Experts of a small language model.
Experts: 32 experts in each of 14 layers, 2 picks a token.
Below are experts of layer 11 (counted from 0) of a mixture-of-experts language model. Rows are named gate (a neuron's input weights, with its number), up (a neuron's input weights, with its number), down (a neuron's output weights, with its number) and show model dimensions 0-159. Each number is 128 + 32 x the weight over its row's rms, rounded and kept within 0 to 255. Numbers have three digits each.
Before each expert's rows: a language model's description of what the expert responds to; "gets" lists some tokens that make up at least twice as much of what it gets as of all text. This comes from a sample of Wikipedia text that the model never trained on. Tokens count by the router's weight.

# expert 20
Description: Line breaks, periods, closing parentheses, percent signs and pipes in election and statistics tables, as in Votes, %, Swing, Nicar-ag-ua.
gets: ".", "\n", ")", "-", "%", "\""
gate1:104112158172078112107105140133153135162109129130180112117184084145166155149173185111154140152111188067052098119126188110090114103145127120145055128121070133161161117129138118144078094053109122161109157151186129127154168084136134125115096195093103160149117114085086148111163096123124145062127143151121168111115174110143134127098087065172140146091100155185156109137112081172220178121137052144107173128178111136096102086155137135153144141119103126183111116129117113082142116163142140
up1:112127103130107155145090118144131119167128123094137087155212110160083152105126071158162064124164099138104134156144110160150123093091130151109171189141127124156151176100123106123087166053124211070109133087130133130114149130143111145144193115133163128122161090203141157110088096131165145157148125130110130152122148116125198151083151068083115118137050162112169170140127123146172108111060103104095064134144146109106184127101156136140139088108128121179154115128085164071147193165060113
down1:123120071160180081108123114107155106116165101078137158160110121146199132124164160134111122137146115116157120114096126120090115083105172133099110107183182157112148058144131109161116138134088169153145097141096056068157172147142168116136169106153108138106136192095145156170126159148144119147113146069113104127083052141110161107079232084140161134094130180122015144066116146138149150097107137127184124114165150133124133110077143158129126160138145130147096165149121079144085185129097137
gate2:121174128146149107129186095066216167131104116060064193155106224167127113082089086155122129126169147109134156147145172109101137097112151106125074097110104092105164130133110113118124117106137142147163134076142118084111133105117125078190139103112075155130123124114145106144123184146094149118124082150127094088149111145127097168141091121112126100125142126126124105130109196072129148111148163121167235141153153081161121102083181107056127107130058175168094123157153141135158122148142174
up2:129103184113196149084091123113153091093152139078073134142172108109107093177137104101119139187149063108106093065119122092101178084163078172164157139130216116081107104124182164088166105154148160118100104128161167165155139139142125071078099123130161107155073119088127146115082119146149066142139196159118112190132140165141158137128112115213128148139118083142106122124083126105140108088153139147175129137067097106129173145134171140108095143082163121150075138106109087126148169138161129
down2:094072180172071178084203084111118161111113073128071159140174051163122068102129143143149178126144148102170151166139114087085149144142140119126070124159155130104135158152123196158112168119133155103111132142129058101158166086095138098135121130120211167103135083133147078109084112103134134174127127180167117156096144128142115117145096125126116105125153123191097103107079138078137125135125113182182176115193137088139121107104154112144128084097149171180122152132112156129145156057106084
gate3:096172154132150054115123130118165133152149165129116140172127139076130153111099149140148111146128132121091135097156219145126132201096142175080051120136148106100090142194128145163123096092065083084123153143150113138138132154094151125120148051092081102106109161169137094166067151151150148116085091112149142089094129122122149113136144094175113108109167165116169181090073137075159140141180127122148146133125155147101097109096150184176131153084109090081103081134143081072115205185129121
up3:094102106129121126140146172167097085103123087096186074154110195140100108151114094131096174152176118105103129083073195111125141122044111115170164140125139124151069133184093158172107124075183130146155141123102133110110153144115152090137123128099102137157138098184134151131127144176177121155143137129150094149116120114126129142163167148127073137129042108146143148129122161139138089111178107097123100080192131117069202098166176146137068093113039070093124171116144150093105168149096105
down3:158148111128133141148109150149117129156168068116104131155104096109194113142149135138218122079126149158168114140149151111080100124101129108163103134153175154172095140141152155135097099134080102175141157098099159147104186145094090162162150106128079102134117128064165113091098167128116135071124160136098149152143158136137107132141069198055091084088172097178144170131110137212089132089161106104103136090146095058166110120122178099114053171118121117092096199074124155142094141136164125
gate4:134127143115069123115175118148141082135107142118173145094162170136162102145161111168163111105141140075126188108102065129104201151098132070132120152160099114084210102128122079070125091127131191136097188137204204176115102100171139083179113110183086100165144063109150146184145141149125164145131140136079138148112130140095105143142137087106133075101077156078154155107166110151201183126096132151127141137087096168123133094123136144103130125141101095137161124155091088101097142118083118
up4:073125131133135151110136125109125132131169104111086188080142120091093075135102145090141209166069163145116103116157135154180098126194118146127157147141169118147059177170105134150151141166082098168152100177133115139133131097111111114156061101152149134133128141166091129120204130159118115134161094099139101127048068178094120067136073181127114144118170172105136139136116149100106146094155093149101113133107107082110139151136104105143098154085128113059177153114132148167143126124185238
down4:076168106126121156138082122140131118125159130084158120114120116137122123132102145117163103144117126132120168134125114183128100115148155103162143249095114096130080141111146062060136103111155143211129126194140120168102104151140150114140139132150146146126142109152200097132058066110153090091056111157172127106159189130103082173197120113154077108077116144090103103092139076140155105145104133098160078120127179123159161110142161068140103091163167170170112194143139161090103134099155126
gate5:130170140108109158167079097142154065154105159123063175097134145081131138179143078081118156117112121114103132086147144132104055164163052143136094132111130102163139120085141083166101145144127107025053132200160129163153173115125121139089140121169104116092130112105113113122178166116132133175092139103147139093089126176119102132193134049139105161124089199127127079118165146121109081069116141145172150103102146115180168145144130149114120155137116124122154125162151124168096075179169103
up5:153098118127115099125084115120180106130076140196065103170178089129123125138105142205121093144095139137067112108070106141123108131129171168108144131134113081117144121114155138056104121123105106153134107184142077134068169150118144225187106145097127135167117157128105144139081137105147129152154116099127067148136106120067134141166149074159117051092154075047136124140142110106158143136104111139163101159116162114170123148155103119138113160158129179096121144143125066168145039179172142
down5:163097093136106160137137142137087169127109121168141130113125195099164147128085046158107120127145127195118090113120081084129153150180065139114110132133129066102105099150066099124168130129156164092165121093092066100055137134127183099092144107120112145099151148161081173139107151095122120160197132134097148100168116174145152146111122160108081150063153108107142149173105201154139133106162093112150146163113142130220129153108085096129168137130107131125209138181056158118149101113155112
gate6:163156127139103138135134093141135157099109100097193099129191117145107195120157113180094118108131154135113097133127109098106126159119111133086101075183085107149223204157129082171114147136112099176121151130155148186167110096120148160092054120130108046148157110113098148133086103162147131119139148147148111141114159085136121190082131129158133102145062092156132125113134184071099093088130164138164173126138071086143118128020107134144146112120133121153137159117114078192131184126100143
up6:197086132134087099181102090192163138112125103133108162125141146150144108144155141126106165157115095111110146117122124125122168152088149065144131135090141143110100128183133129152100111104114122172124192054161086174200073125110038102086119161173107119112108224100139092165122087142143108083073072114156097137105115153148118140110162130113121092119062158172087081157094146176115135105132087144067149143150117118128084196134146155174128132114092107123161147163117135195152085131103159
down6:129155056103108137138091155104127189060167112129097177160092170166166135124131097141149181119077110140125108120157092132088071162131116158109153110086116132113118108065180135138100112122209184097075167134153057159106077075151143149130071081149117131141138102143111107153152076154097129124110076141127149138180166114157083097098104163088110150172178088108169110112131144136150213112142124099134151159119097150076128151122087144166128181133051134154125119138102115139149144164150194
gate7:112125136110077100133139150140190092105189079140156151159143058050137127182112156188123133095095151179116135146152101148104136158113143189178089183146197141144096159147118105148106072211135141137163104101130081090106127109092107123122114149121128128135093141077122074154115084107126150126170085055173171157132113121192191142166130147158093171163128113131118162072163162109141137106104176125102130084146130107153117137126105046132133150116128090086153104108118108144089064129099166
up7:095087170113129153161125131144125094093164167128062115140170081124127075235130085156138169134069140156146135112120056122157121148142079157146062195172204132158077167108125149132125156146103164111117081152128072085134120110107167139158154160110111121076100121087130149149149150125116101159124103113130174150084123129163162120128073102116156171135084117105097056130156118142102136167115139161185156063095101111156074127087084104082140106157124110123131133087092089179132121109172165
down7:138145181125116133164124118152156105115167107115109140160099150140134104134146100150123159114139150160077100157143144114198169115105156185106142071091141113052090121105161166081131141159126153093101123114080105147069187060080098144111128135097104206131124154121129107111091145063156081161162114138119189143163089138156127111160096147148124089175170104087109060100077124165080148123128160115120123193095156059146163135131076100152137083148152091193131171092129163089113195137108104
gate8:135150109163128070132182153119144160172128093130138119203152089107089155150120111109094117110142134139085161122104149159067137100150130120188131119152141120114174151113137089143151118131141138125129100169089111171090068138103145080104127124141180117168172175158191139127136110120091121059081091110139132107091149158199168076155089140099179117134092139147101160126152149074116147180149108089126182175075106141134145116121051166136133066110121129103085100186232106140099083183138109
up8:134151078178127137158052118167110124150073129141127119128139142086086089086094113173139114122116112134121160102128061174167137121126167113094140194080136116126111093112144152111066161186100100206114104127174147074093119137136118194120098158070129131112211118132183102161163086090114158119186095146136092154152117152164159118099159127088120120186171130122159086135116146099168151075106123173144093109172087169063133111103113087173118135093126108140125133152085198099094091127162139
down8:152152127146125140202130135156161123099138135162140110172103159181116138096062176152144149097096180129089156146112158115148105144116112120188111096161082128129205130123113120143156122098100138132166165175084095120137143167129159142079118145228117154139101140081089151141082081151159098145123149086083059105102133135127105123067196146105097113148153107100076141103083094137161057167127126112150146136079130111150127110152176094121141169197054129138165163159146111090119087107053112
gate9:125186150120160101167158117140127100189099160056148135190179084126111106100121125126148113090109113121118112157136171142084142128103113123114128077056100154106126145082137137136097137093153115165108104165142173186169081057156140148150154133147115157089171182140201090144137133114116097152166070154114119114132137149150044108121181156103104099095171111148128087155085146152153117158114128079150096108047091136177157132132169116048114179125115100117132181124094125146089146164057151
up9:102089153102170189090106148175154152134151168146080189144153078130086127115178174169121166077129167174165084112132129115170106173146128117119092147108144107122106168148149113106124116115150154082195137081119076082097117150164129128088091191054093156100181121155135151088084119083160160143113126076146143174161162136140121136112106140123131078145124119073156114133134103109156128117126098101110137071104207078115100157078152098165148105098156124161082054105112147200098163133160116
down9:169122184122104112104167067154137128134125130139116115126119093136147124113091118097088142089088175127124115080061109126144157122156111162102197148132180088173134174125155135108072141131086146201116135155112112133065184107147167070132140112086093132144167156137084156117169124192113057168110103149138116175149153166104119123136092151118171159177124072111145108081176133049138099170133133100148165092111079182132139172128155153153086113150096116085145070107116094146163097068159186
gate10:163157112106073152138086081161139144101136147107124170215093137109157110122109093133140155178137105103125131114120084079124157151167129110154103179132138154151110139134150122085131132177108147112136091137166124142136114205111122102131125175152046143116127171096091128158060170176160151135181067136109171173083175159080092113180116142104165172157153142184136099072134130154159089097114194159121165138139119183073118105119096158097171126131102137170146054118103125142094058124169093
up10:102109111124154047098183152144137144061154119078097104105102112132103083126141168133085104119098115162171112128125134096125156148141137121097139137137129093144188084123105160150144105124124138123131205102174076121120139090114097115207170130104140191100075068135138112142097116096051131088094087116120107162172127119180127103104148162140141143113157153111091137130146159152159075143163100133093101069123125099143146066087184170172087164121123178056114148101141167157233152134129146
down10:174128173119070098135076098121155136189085077118107167088055079121110070092083141139134098157121094149140122022161158168138104081143107124142112193152151137157141151121122136166144078099126186115151195140134096174161158123086123101098103164161075134115105167151131104182134166126103091179113138088141182078068177150111100113139126128182119107200132111162105108085081189142165129115100110158146136125146172113080132116136145143098140129121133122124183147136167156103131134094159126
gate11:097107136132142105098114103085162099125071159136160079111163141145069119113155083140152176095157112065118175113124155173139127118118106144099093160104120168206146123108132145129116161144068139105122152175117126140074103086145112095100120137153143094147171234095189118141125213151173136104129131115112130198144134170117164109103114137081147102117131165116163131100091162057127110138137188132108116129152129186108106131166115098102156135113193115101098113109113018158154148188150150
up11:168197163084138121158111124051168084094122100073144118176141084104124120150160016169156135122143121169142143125154166089096148078172133130147091115176078108152089097138123113175162167123229080169115139119121180098093116127081154109115152156096118144150118158165154178067075133163136126155103115091108116172131147172139155098116095181150113126181086103114140115133131119088154077152121096073103165119163094073154117130123122142094099151115092157131100120137123137077080153135129119
down11:181094117150135116148139129110140152094094133141145096143162095164118124159076160121143103161120185084132120114123124095072128092176173097084131106092119186156124164093153195108155060180170129137116163161106095146124195174162136150106115141177125108132080116121112150126116110078116152142120081152127132126069126117121181101104061136156161133116200137102130123162224071157040136159128136090156113104183113111146121105123153151176157134113115088108102077068058150161112117146115077
gate12:123056172138135140096069138115124144175105165096136085131125179143162132172085083087198087119134147120123153077112086118146114140123081147106095154101113097111145070174137130134112142130158137122133129147120106132154117154075127154135111154079139145122087156108156155203149079147152170137056115071094150105162095126123082087167100150092136149135159126156116132109076178238143187189123167135149167174161139098075110082135127145096116077123169093119156148179135134169115115077160090
up12:120156114116149117130181134130102120182154108166141138130107154142041101120160077149152117119123074159113132151168077184110157117158195127212193133179116110177144135158138125189146109127123156056128145110172083107129159115161101112112140148144129136154148097137047079129135160102108091190167126131131155105131101131111119105133058099138097110104195152129117144135111047095116097103204146117108100120182118155094148144091076099197107121121095153164046138106140128107135161146126145
down12:098113189143131148152069107116110156166118116210086172151171133097145162073075123094096140121121160096147163165139186123105163100124150149112133163158048148103103176066116067105125134102118160160141176169089090106175070108166141118111084148163106086185098141129153109134089106111091110148127083105079143086053152130117156145150115144129186100122128098135134100188126144088141114159144121162170084139112115124205122133127127075174147135161146130173110063123146178098151081139139152
gate13:126146119127106148087177142144134156151146093085116164219091146154137123170143131071091179083068087087098156090112142163135116161079134163130102160123130106202179168116156128076091088149109092162103124134188102121155171134154149126167124124138114148171119114183204159084070133191082168123142120099185129116071115101183105138134153126120079089122073088183131094097165144138150132132076099071138115170117162114112090103160141079123178099142127131161079128117083129139115128122110142
up13:166102109053121097077102146122109119089159136189117125155201098100118129117133080117063107096176160099127087158082149101103131106083158149035074135149086096099173164086171114147084161132129110130108141095109119132127147153162132170143101118088123125135100082109169123133099117133133115136153145168109164146105131131193074104218124125181072101110107173166142159119157133164139140164094111187113134122113212159166093116203153098126127110144177089144159114130124116138095063120122121
down13:168192157124113125173137127189135189142111110098068134123146149085174099139117163139161110128137130143140125145111100073067170080110127137140124120190128119087136078084078180133139089139145113093119146096103075184174070169136130098159146124157125092100131131157180152166103076094093156087120132148081214122164107111144138110102093113110131126167080188100161073150115128074158138106082148141122153126174187102103089135074076151132159136113170055134152190139092142156158118138113136
gate14:093190162193087147129125112106081119127161058148064118132098200118160163087195100159122115119174168117181158100094179101139119139144084156082073065173138181104088111175185087170176081102180132083155157134187119185143101081164101114091140160137137124139106139117073136120104127116086158121093130154091102137084102122134130129149142109124118163187103145118149093142155122111098151158120127132111092137078153148136171117148133156151135108175083079171077133106092166164147136156149121
up14:113106196111174146163152084116081093161157141125124176137091153088103194075138138170145116110118072133159168148067124118117194103144180126127119167115152143098136103085154103109125130137140110116130089135143106088125098162154140169087178089085153104188131089115134066145178122134142096129097160161214130174171187128099144054099137157061097140142134100140162133138126155147138143143133069092157092096114150105108145111157165138162131081146077125162062057162105131141130158134182085
down14:135038125114110075139179072117141097143151123173131109132120116120086161069136190107139158101120144170133147173104122137119097161105134119134135068116112101079054206118168158072172124119091198189134116153128142119155101097140088185139142161155112119146121048129189115122184119147130155122164133134119110125116149151141135090106133134070183130160128164100144091138149187066114096078115123129161088131119123140125174109120194110172067144182158114082127166116093079111116170126159115
gate15:113169141081073152143091139083106037136128136124127125035111139146110163122171161137103146112177085096142160157093138145109149159131124141165110109196138111150133145141112156128134062072126136127120130155120098128111120151196190197134115140166160111149193193142106137105069075137214167096145092128153097141083123185098137176137131151117139086136118117137155161174107147154145128116097133100092175100060134125116138091095091124171141079058136079115136099130114142181124075134109145
up15:109150173130108172145058119120117102165103139126112150137094157125134136087125240145180117094137104085167158095119066117111145090141121165151108189137134152119119120153146160146137169088112138148134108117126144134174116088120107121164125134135106145092126138086067143125128131134186168098113171086109116151038200091096070143184101136129102111179136159092079146163148140094159110088079143123125106148126107222148138090107099110132067079141170098072087094138123178157140067142111162
down15:148168076116101085137108172109102162143117170145108133107153074086109157078088176060113162128107136087096127108126106167108124170123087078107141133122163100147174092103093144091131169158118067064134087180091137116088164158136132141153167163166168103189133102137094143182100116107124149146107171100096119123184126180151160160137148111163126151177120113136116088094113178097119108132111133219143101151215116128155176125174064131170151106101130121050122140168096097146132134125070135
gate16:037119156097135130082131089111140109154150138125175147134098088120076142077101104053101119151122081155094141135132136114110144120105151120156086115131155088140089176126108118050120104060155156136156120183150117073087148115103157153121168122112186088165078088157126116116100132170147125115162161185105100173107088135129079178120122092164097090127142096127136152090087139174147157157053141148158151181091173178169161183123153134139188137142116113098127151145208121169126156082166151
up16:153138133108172131155152158102114125083101136090118186169166168152081096150158118152139103089164127164140121118088152090180165134177081065089126142114081120146103083110153145113123096159150126140167164142115149105184154078110101155144124123154172123154082113095190140128103175143130194171119142096092230156066161110165133111117107134089174093156122065131143081167069158094130087102152130125109087111129201138143082139124144157128134104140107171173124089187071149121113092092077105
down16:160138099138151112185111076179105120053159174160117104116140160132110147065126155077110111161125160109064152111156113160098167112154079134120069145153200153156151175135151135082153162194114102148128122142184114134109131137105081088108127111158114189110155144143085119113073154136141091143120102140150081156119144121138107101135123111213106084101131098091133136096114109186164180150106142207105191106176069132126128169082096120054075110111102174135081143149147135119143081121115124
gate17:127094168124122129161080134112184145103174150173072094105107126117085113129124110110139118189176137103064142219123119156081156137100127134160142099149122067159180118144076135152121111148080201198111123165180137141105100169060094167115123139138162149093131121166079087135150146194164169173114148171144111141197073159207109129160077098150139104114106161146098131144114096119134123131097109141122136111147149112128095116128084160112116186124074129133089127091146110131112086071066131
up17:129129107144154131146151138142127127134128196090114162117110166152091149096114121072120129090103119086147123134157146129157095130151126108144117108084118140133144109177178138103086158158087117092121130130167052153136131125129167122183154161126144098144085095154145146113248090074166126095186061094147175118113183091111132100156079122133148080079108145088121073149138180204145124141158167099137124126119115135149000162125176125083131141179131123130125112153140158171120113127167124
down17:083097193070201095085113132139159152132150100150164117158180128139184129118151130076104204120164150114132134169106095125163142073151102135096124162121117124113124038078087117114101153127121114166135103159140120165082150141173140132160063177158064160099140113089135106135137083099101150138068133118150159128137173111125121124147065154126178071129126105157198104140089089109107120137134158102096088132153087129117105051103136145155205142116159109165096155136131143153099104152175196
gate18:139161120089051077126151170179160187155132085082138104151124131109087133144133075154135077145102101143180146083143145095171131179077130146107131168136148116128080117123135116099113170139170078073120162142110095125128142120094106160150126054115096126136137063137132148130167143132084133151111124130100144151070142123062104108113116112106059162173087238096135168122110127090167184094096124187106135136206147084167116137133104180122179131125128125163129163125151120145067097170122131
up18:094088127138083173112165089107085123107135130162116097114146195134204119076119084095116119108130096192124155098106067169156177112092105139103171097128128191165158138133141115209155128117098132137110119151099200077108141141111068102076126162066088130117155134108159161086152113120171160129157173105148139085091165133098142143130152153103111145151089126132125149107159070134076072203169098112143138070145173130132139155145172105093077164147100079095131123107146117198165106097131133
down18:176121110127094225156170109127137187141133154104164130129140134133137089115133127150119096111147127096135144130076104134089103134128069084114084104172091058168131124118152163121068107090115130162116158131183110105098078161171103022217088113142124171065138150142099161140163138065133088153097130174187159181137132144128136144090154212130147104086156139171138114170169104121141119115124140093159125134114103097117073091180147129120141122090177182137097152119165103103128145103139112
gate19:047109146117177112101127144113139101117161104075163159170138130162140109075124086086152096055109105161184098125082129136093119121140123126122074103122102080136103128146015109207144148134118118154151133123165155096153099180110164078150183102095099153097178128170093090118121113094128166194067099117104145164145165137088095156150145106155091133173201146179176136121146127063102125125116138175124117111120186195132108160134092134102138126146148115095135117147146171157150137130117172
up19:084145118127141120093100165102129121122099161180162091171140120153166177096176140112111068157091079138121131117143127056156133105137145154145171113105117128112097171124147137171121062120037151060185177131083146137132126082088134146162092188132187137138131141113127112108096098163057106136067175149142136166144147114139166118070096162065121145120105106087106140081123129180122096110087115169129156103127068170115101176147165174197145122121167160138068157178151147120137123170132143
down19:077110247135044093165084146090074107098112117088149131160128145149139125156128143126122140112124091100172148191130096133157167160178143127089182160088093116098149125168134136165126135225091100093098108108146050113193122083099130100075146131123185111170195062176146166114121134130099146140113102117142156129060150172175066135146159101167175116151193140121109129117126160106117122091119107092087133127104135147114114126113155123157153133139125130119137139094101115138122161087133112
gate20:134105170090074103140146166159196103155092133166111151097147099135108105145163084132175126131207138115109151201144138156137128089134126105097135181135115146127073160111080135119104154097186117104123100142095111134147192090117110105118118119117085086142173104136145143074132127139127148050135130128124120102158044119066134118121171077135180114145193175159139119113102131184120159167079094141121072129131138182091149117155103129166167090089066060048136140160115154174165114108152138
up20:122151120062128130120075154127102098143144165134109115132144142108132166076097159144095082106138128179144171164086128123130189178105135111110108145146149177079049142154100125135112120126195129176123085146148134116117107129113190104122145134183127120132170134117110115046112202136194127192126128092144163152136093081161145077100078123035121125169148147106148117119143084176108129126141151133166083154054078175132151099126132176110128100089107153174164107105112095123102106076202140
down20:174101143220154121138121161045144167161107118180151116058166137139152109115159122159069111149132117108114071166162074172102133146058119121134148121072109055101145100152166129116195113145104092125120141179063178096067144136171133088112135097109156138173072133066121096194132134151111130122100103120132085111128113125134152120120131169090097154130169134104151109102127137149163083118130151117131103132157198123135054144076179137124095085150117143200144157130127098143153150163118136
gate21:077172155072199133155131089135191127158189101086101085064101165072175106144092128116138090196135130148164157064155159166080113159116158199169112172118106167086188120127195122110140129121099092129127121149179141084080118167121126121133160108057116204085142137123157126101107103133135140117143132070055149106185166148141107154129089061128120112137092141158113074144187111134148121160119114135154139106112118121129100096115103148134107108089151097114153062121119157146107141131117127
up21:190117089131162204146077152152119144115108138107125128172140153158116078119130139199040115180113079059084167216149080163104127074143082150153113102086148113121199088108134091126105114149121100147141124154158103086097118088151130139111116165152137103149103097138143110142105151112144039137083096149129152124166138162118138085128122078077131164108129149136133117149138158105151128178122122122174134122057101138093168152103161126153121183178111173137068189079129147110173112154148119
down21:127131184215095109120109135136152122070172117219130165049111163116107138106132130148065115127107164071134240152064129051142066112128172142109151126107125157168108103128118103120111123176099098071167174099139119111117142164096202145129112141085141165116168125130067116149163117111120122095100101136114161156093125145161139137127117058121105108091144137172176108139138134142167050125075099129128141145162149093131145125145155114136128124083113167138109098104188160131141100164144118
gate22:100085126131109126179159143132187119168111091086155101209111094127121066064164176112124128103157076165150137112141126113154199169161118157181135095101083122200090125146128057147182124145094120134118122134182108135134086129121150093173201116124058123166110111147116106130170171118076168188164108108100143158108141128128128192106114107163096088101127115106143096127094163136141086154158130089120133129052177184156093076128091139108162139127127080093121158149158115111100110159138081
up22:110114129105086144167141160101160101118152167150053123155165152099133090110166122179138108085173075088092076144113108098121131084100092167153169156080157111129080139176192120145133094102136173166146199098119096124124116136119144124089131156126179056119101118106134101154098160099130093102152116151097139147109114127113173137170182151187121091122208142054096069169149135197151113098076156130142122141133150136154088131126119174145131177154121124140146141195114110145098085221107119
down22:163184147170109192139072059081117133162098130088128156124083173166112134112129143099078176089165106148150141117132151146110171116160114165118192139125098156129160169108151142105128167107142092116087095084130069141106140126120130103077105135126150146192138102113103092136156104110113121114220111079156157100126100140109145095165134122105119177101098135066130147097067122126112161126183120100139164132136235092126116099223085128097103103128133117071062146126146115130141158149156187
gate23:147129164045138170094166158105176130151137135082098146139098072116192145141147095169117107152131101162128113132158092147161171148121118111123111103160148210095144134135141159133122122102177073071114141153147172091166103138098077120081077098071082101125079127104140144086179070117087146147113120127049192139114088128137157128118177114121150167118111173092145099140175061120115090086152092118172090132171171169083096131127148151099142092199143126167137111071150140111162152113154123
up23:189143137098089136149130110134144136142139132129100160115115078144145104133037152124142144127095093111094182165122139096093103139079203134107161125125208120152125121085116104184167126133110171154169143121142135122129136106103131130121151133099154184121165119156116078091180096119120148094136088122132090129129132061102134076079102156111115171130134120123139064097171157099112154178113134119070155143071206062163175088147196175126191098155128177113161095099082147177164146119137061
down23:111150128095062068123165157090129110109150160161093113105132127082101101164141161138084096070105090151150156118125178089140028118180109132129114123137146094091102151217126138152145146124194113098140105151115126135120187057070106140138120186160078185116148080144165178151131138140121184089113169145127080130109149116156079204134082140181095108117105148105148129066161102152119115171146172124162141116116117092111088068146144107147173117091165114174127137100100135168152145137148152
gate24:161129139074128110126175116152174163171173114161148171049093125033151118068149156163136104105044065085161115137164198146127114168128087188199130133175094134150114153174126120158142098156099171126111112122180093128125115153132127125115102131143101153161060166112109095135156138105087103123131072103079044101109038108142105117125119111147145157157160143116114147110157171143155120128119122109129169130140102162101120115124140139112143104141150139103154064111140158096082070129077130
up24:141150164135151155113060125111180094094125098172122135089156137082157170120090099130140148083106176104123127141140113137162133175104135107150161125089099157237160124150153108056145084161125131131124137166075096191071106112129083114154143091156189152159097185121117218085139052141101134140171181089127121090134119140128108134119123066108133188137143125124145136120124140203108097137136139134146130097157114075089147092092071169139154068133085167141142103141067143088102116134118133
down24:149154141058118125199151190149115133125076163093130088108123133126117174117126184098117107170136180177094116113149136052159173111101137164078091144161119121133159132142105124116107176112114146181040179202123135069133120173121100122138155111148122125162088127120106112118203131107145170124097107135150115059115125160131115082146126120100187149101167110140160100153099120139136162139092155094099182076123136152109097112101159150163153086133065093162091050143107154076108111196123123
gate25:147091076104137139062166124120158112137164119102099113184161123122149136191098151150134157122101129088158168118129173178052146158149079126143086153136085162174092094135139205105129176127077095094108140114087142053167122135127184132137161116059100115159132123139175125169130140148097137135150043112075134102098098153112091183121129079145135087116130107101118129157107100173154097118132127139087126064105188167091092094060121112134124158141139149121192157126152097185088073124136134
up25:154092080128097118032146111175187097159114122128125075132125105152126090137063171113069158155113165115081161123156134147064154171103102134127130141093127143077078110183126165113111129143135084130123153102082124114202135098092141139093089107084137079145087160081152083140135170141116130115120083157108102089066130070094147194176145140170153143118128128144117065120178137118117130146129164163167103155132149146141110060154101093130111103126161180076168142195169166130107166172125126
down25:135163144095126134157146148150117091151140050131117163170076117071133128153123204109209146131101133096182123135108114118134110158149080179124104131178112087129136124102157106114153082074136186059081180108139150120113116154115063116135140086146099140168204087086116132109105115161075147131085152152122155088122190090128119135109108150114108125129094098057163138130132126138089114068178091140125161113211152165140191124140062134136127131083107095169140178145126174150131147108169107
gate26:148178103168122114065081105115180085109098086111138120165165216110103201086115090144140132119143077094120122144127151107123157103139178042098146151123120133165103108178121165112102136105194099094157151134136135160111157190081159082092174133127180145158102113118168082137118098086084160139105107154168162171094135086168167098160091111087157105127105164170129132090174129142185155130060130155158097039081154084100124133103123123115131116113090157139096132154130138093122129100116146
up26:141120137155113156146149165079080153102189113122161101192127127137143086116123073068062153159089073100065124167139118118105130096149117158118140119170153144107131145148122077118113077144159054131139152108174039162109138115150083138128186120133170106076110163185134136123128129104141151156160121052145131189130105178100087155092111096161137133146128096135155173085134141132110053157140180102148146119104144094128119057203121120109116170134189138150124118083167130103071137148171134
down26:144122068077156107179095106140166104111168135097197103170167165099062098142110132110179158063126131123134147140146112092187123090132133134089157114136164144166109129111130155121097082131088131179092223181102104140116006190175148122136156107096136107103098115140141110117143140117124076086171119139109137098106127106099075110134098142137169115120167113069144179153109128160095124141121176111109149140183146112189066089122175127096130113135092144165110147147138174098125174169111112
gate27:153138160171129142081144138114206103164090130099156105115119094047159148180147137090068195103122166145177074131129113132110180125094113141190108168150161112105159169155102098100183157173052070097112108074158094159094134131122175130138162118098089109146095111157135148158135123125100102111167074140155104068183101116150155170116129123091156146096110104127132112166152131188127116119154120162145137072051109115099124136140095119160063160138130112072114171093130116166126141104071165
up27:152092096140184137095087146173136138061203087116124145121135129129149112167150137094127135137146117190140086060089098150068108107132076151138171160152121136104104088086145153104171138179090150184225089127172056147141100190117103089124124102159131202102123140076123103130145125208147162152124089170127134119162117139149139163101085132131203195120149136163173079129099119101165122154119133137093125127119129100106117168069127091118162139149129155110108184130104140129108121077110152
down27:121108147119113101128111158127091085125168140091130096098119136115137113146174093175086138163154183139117109106117133115147140112176158183117160170145142113045099110147120111079111198157076141121152090128161155074079135132172168120116109084108128140115117127146187126136136132118163142137124113131154182161101086185141189096135113135128086129108106177085085104081176101157094130084119151105062181162068186139111108128157096068132145138124186117128154197131161149069146144021136083
gate28:105111146174104166147153134124146094068107135146101049194121146123125068200155168125082135111097215102147122169152115141167194115110148090125122169126143123117129053188091106127181159125141119112131082134123124177101122139102107131172154104122102036113133120154153119109100134164130153084085112128154126081134165164121126099181154124167093090144137123087099154140126118145185095132119096111071171137135132127133210154158104117085124091115186139065065111157170124171143128161167129
up28:117128149090106085145145150120181125164128191148132155161107069126150124152128162122115144155133118048160133076107109083140169086170190121144130107114156082094140180186125103098112117172058124150173048152123136106131113108155127126129131128100120108120139117132112079207158115125118148084142112132101140117117142127211072113153123087160096134102112155132163219128099138101154135134154143145098222068119156103122129157112119102101107078109200093119077130129193177069114131164130113
down28:192144138076145117171148092064127096124102112145093147157141095095099139122150099090117184127126179101150109130114081147125131126136126155181125104100096145126095160158146160050144117149132100118127122105163131123176141042164084130121142125187133117093128115126070072076135138115081107157191141117172066107104149166114116139092136126117102103147114078098121120196160147169123170151110086165122111133160153145167100164138140123194131162037040153085170147104169141136183148112158181
gate29:105137149111120116152055115135124057132117143160110009162242084109167148158127179087159093197113132135145202113119114131130124157126152141081087081152107142152095111134121136087129108140126118178123126116101099157099136153167162140104119104093143068160093139104112154115155166134156103132079149081129132107113151152152129078098116145134129127085125109126166131140132162099154091119135198102142122200112100109078133093124143072132115118141101089162077102222108127131183134136187129
up29:123152177082139210127164213100141142121091183127116119133145094150140170105097149104135085201098176146115147141103183122099158136125170112132140159121087201136123115117153133099209119149052106187101132115085100164130125140080184082091127111096103142145113163138044115121158055130119096137140132096092139111147114165122123105104141146117085148106110116136143135132125161100165125171145140088084101079130120160121156108063117150102164152178141074139105059147130154095139129093147204
down29:149146170131072093113105109143102118176153111167151113107159160163137144142140166115058101081169129129123180156123149127145170113104116099120164113118130077150075137180151137051046131156123063142109207156101126132139137035118183072103129127135114151117190116147106158054132107128155106148180180150125128116133137183102153103133120166108172142093040136112132161079135162075137130092132133085158108138172135113152102148109064124131126172107100080168194133136111132139140148142127088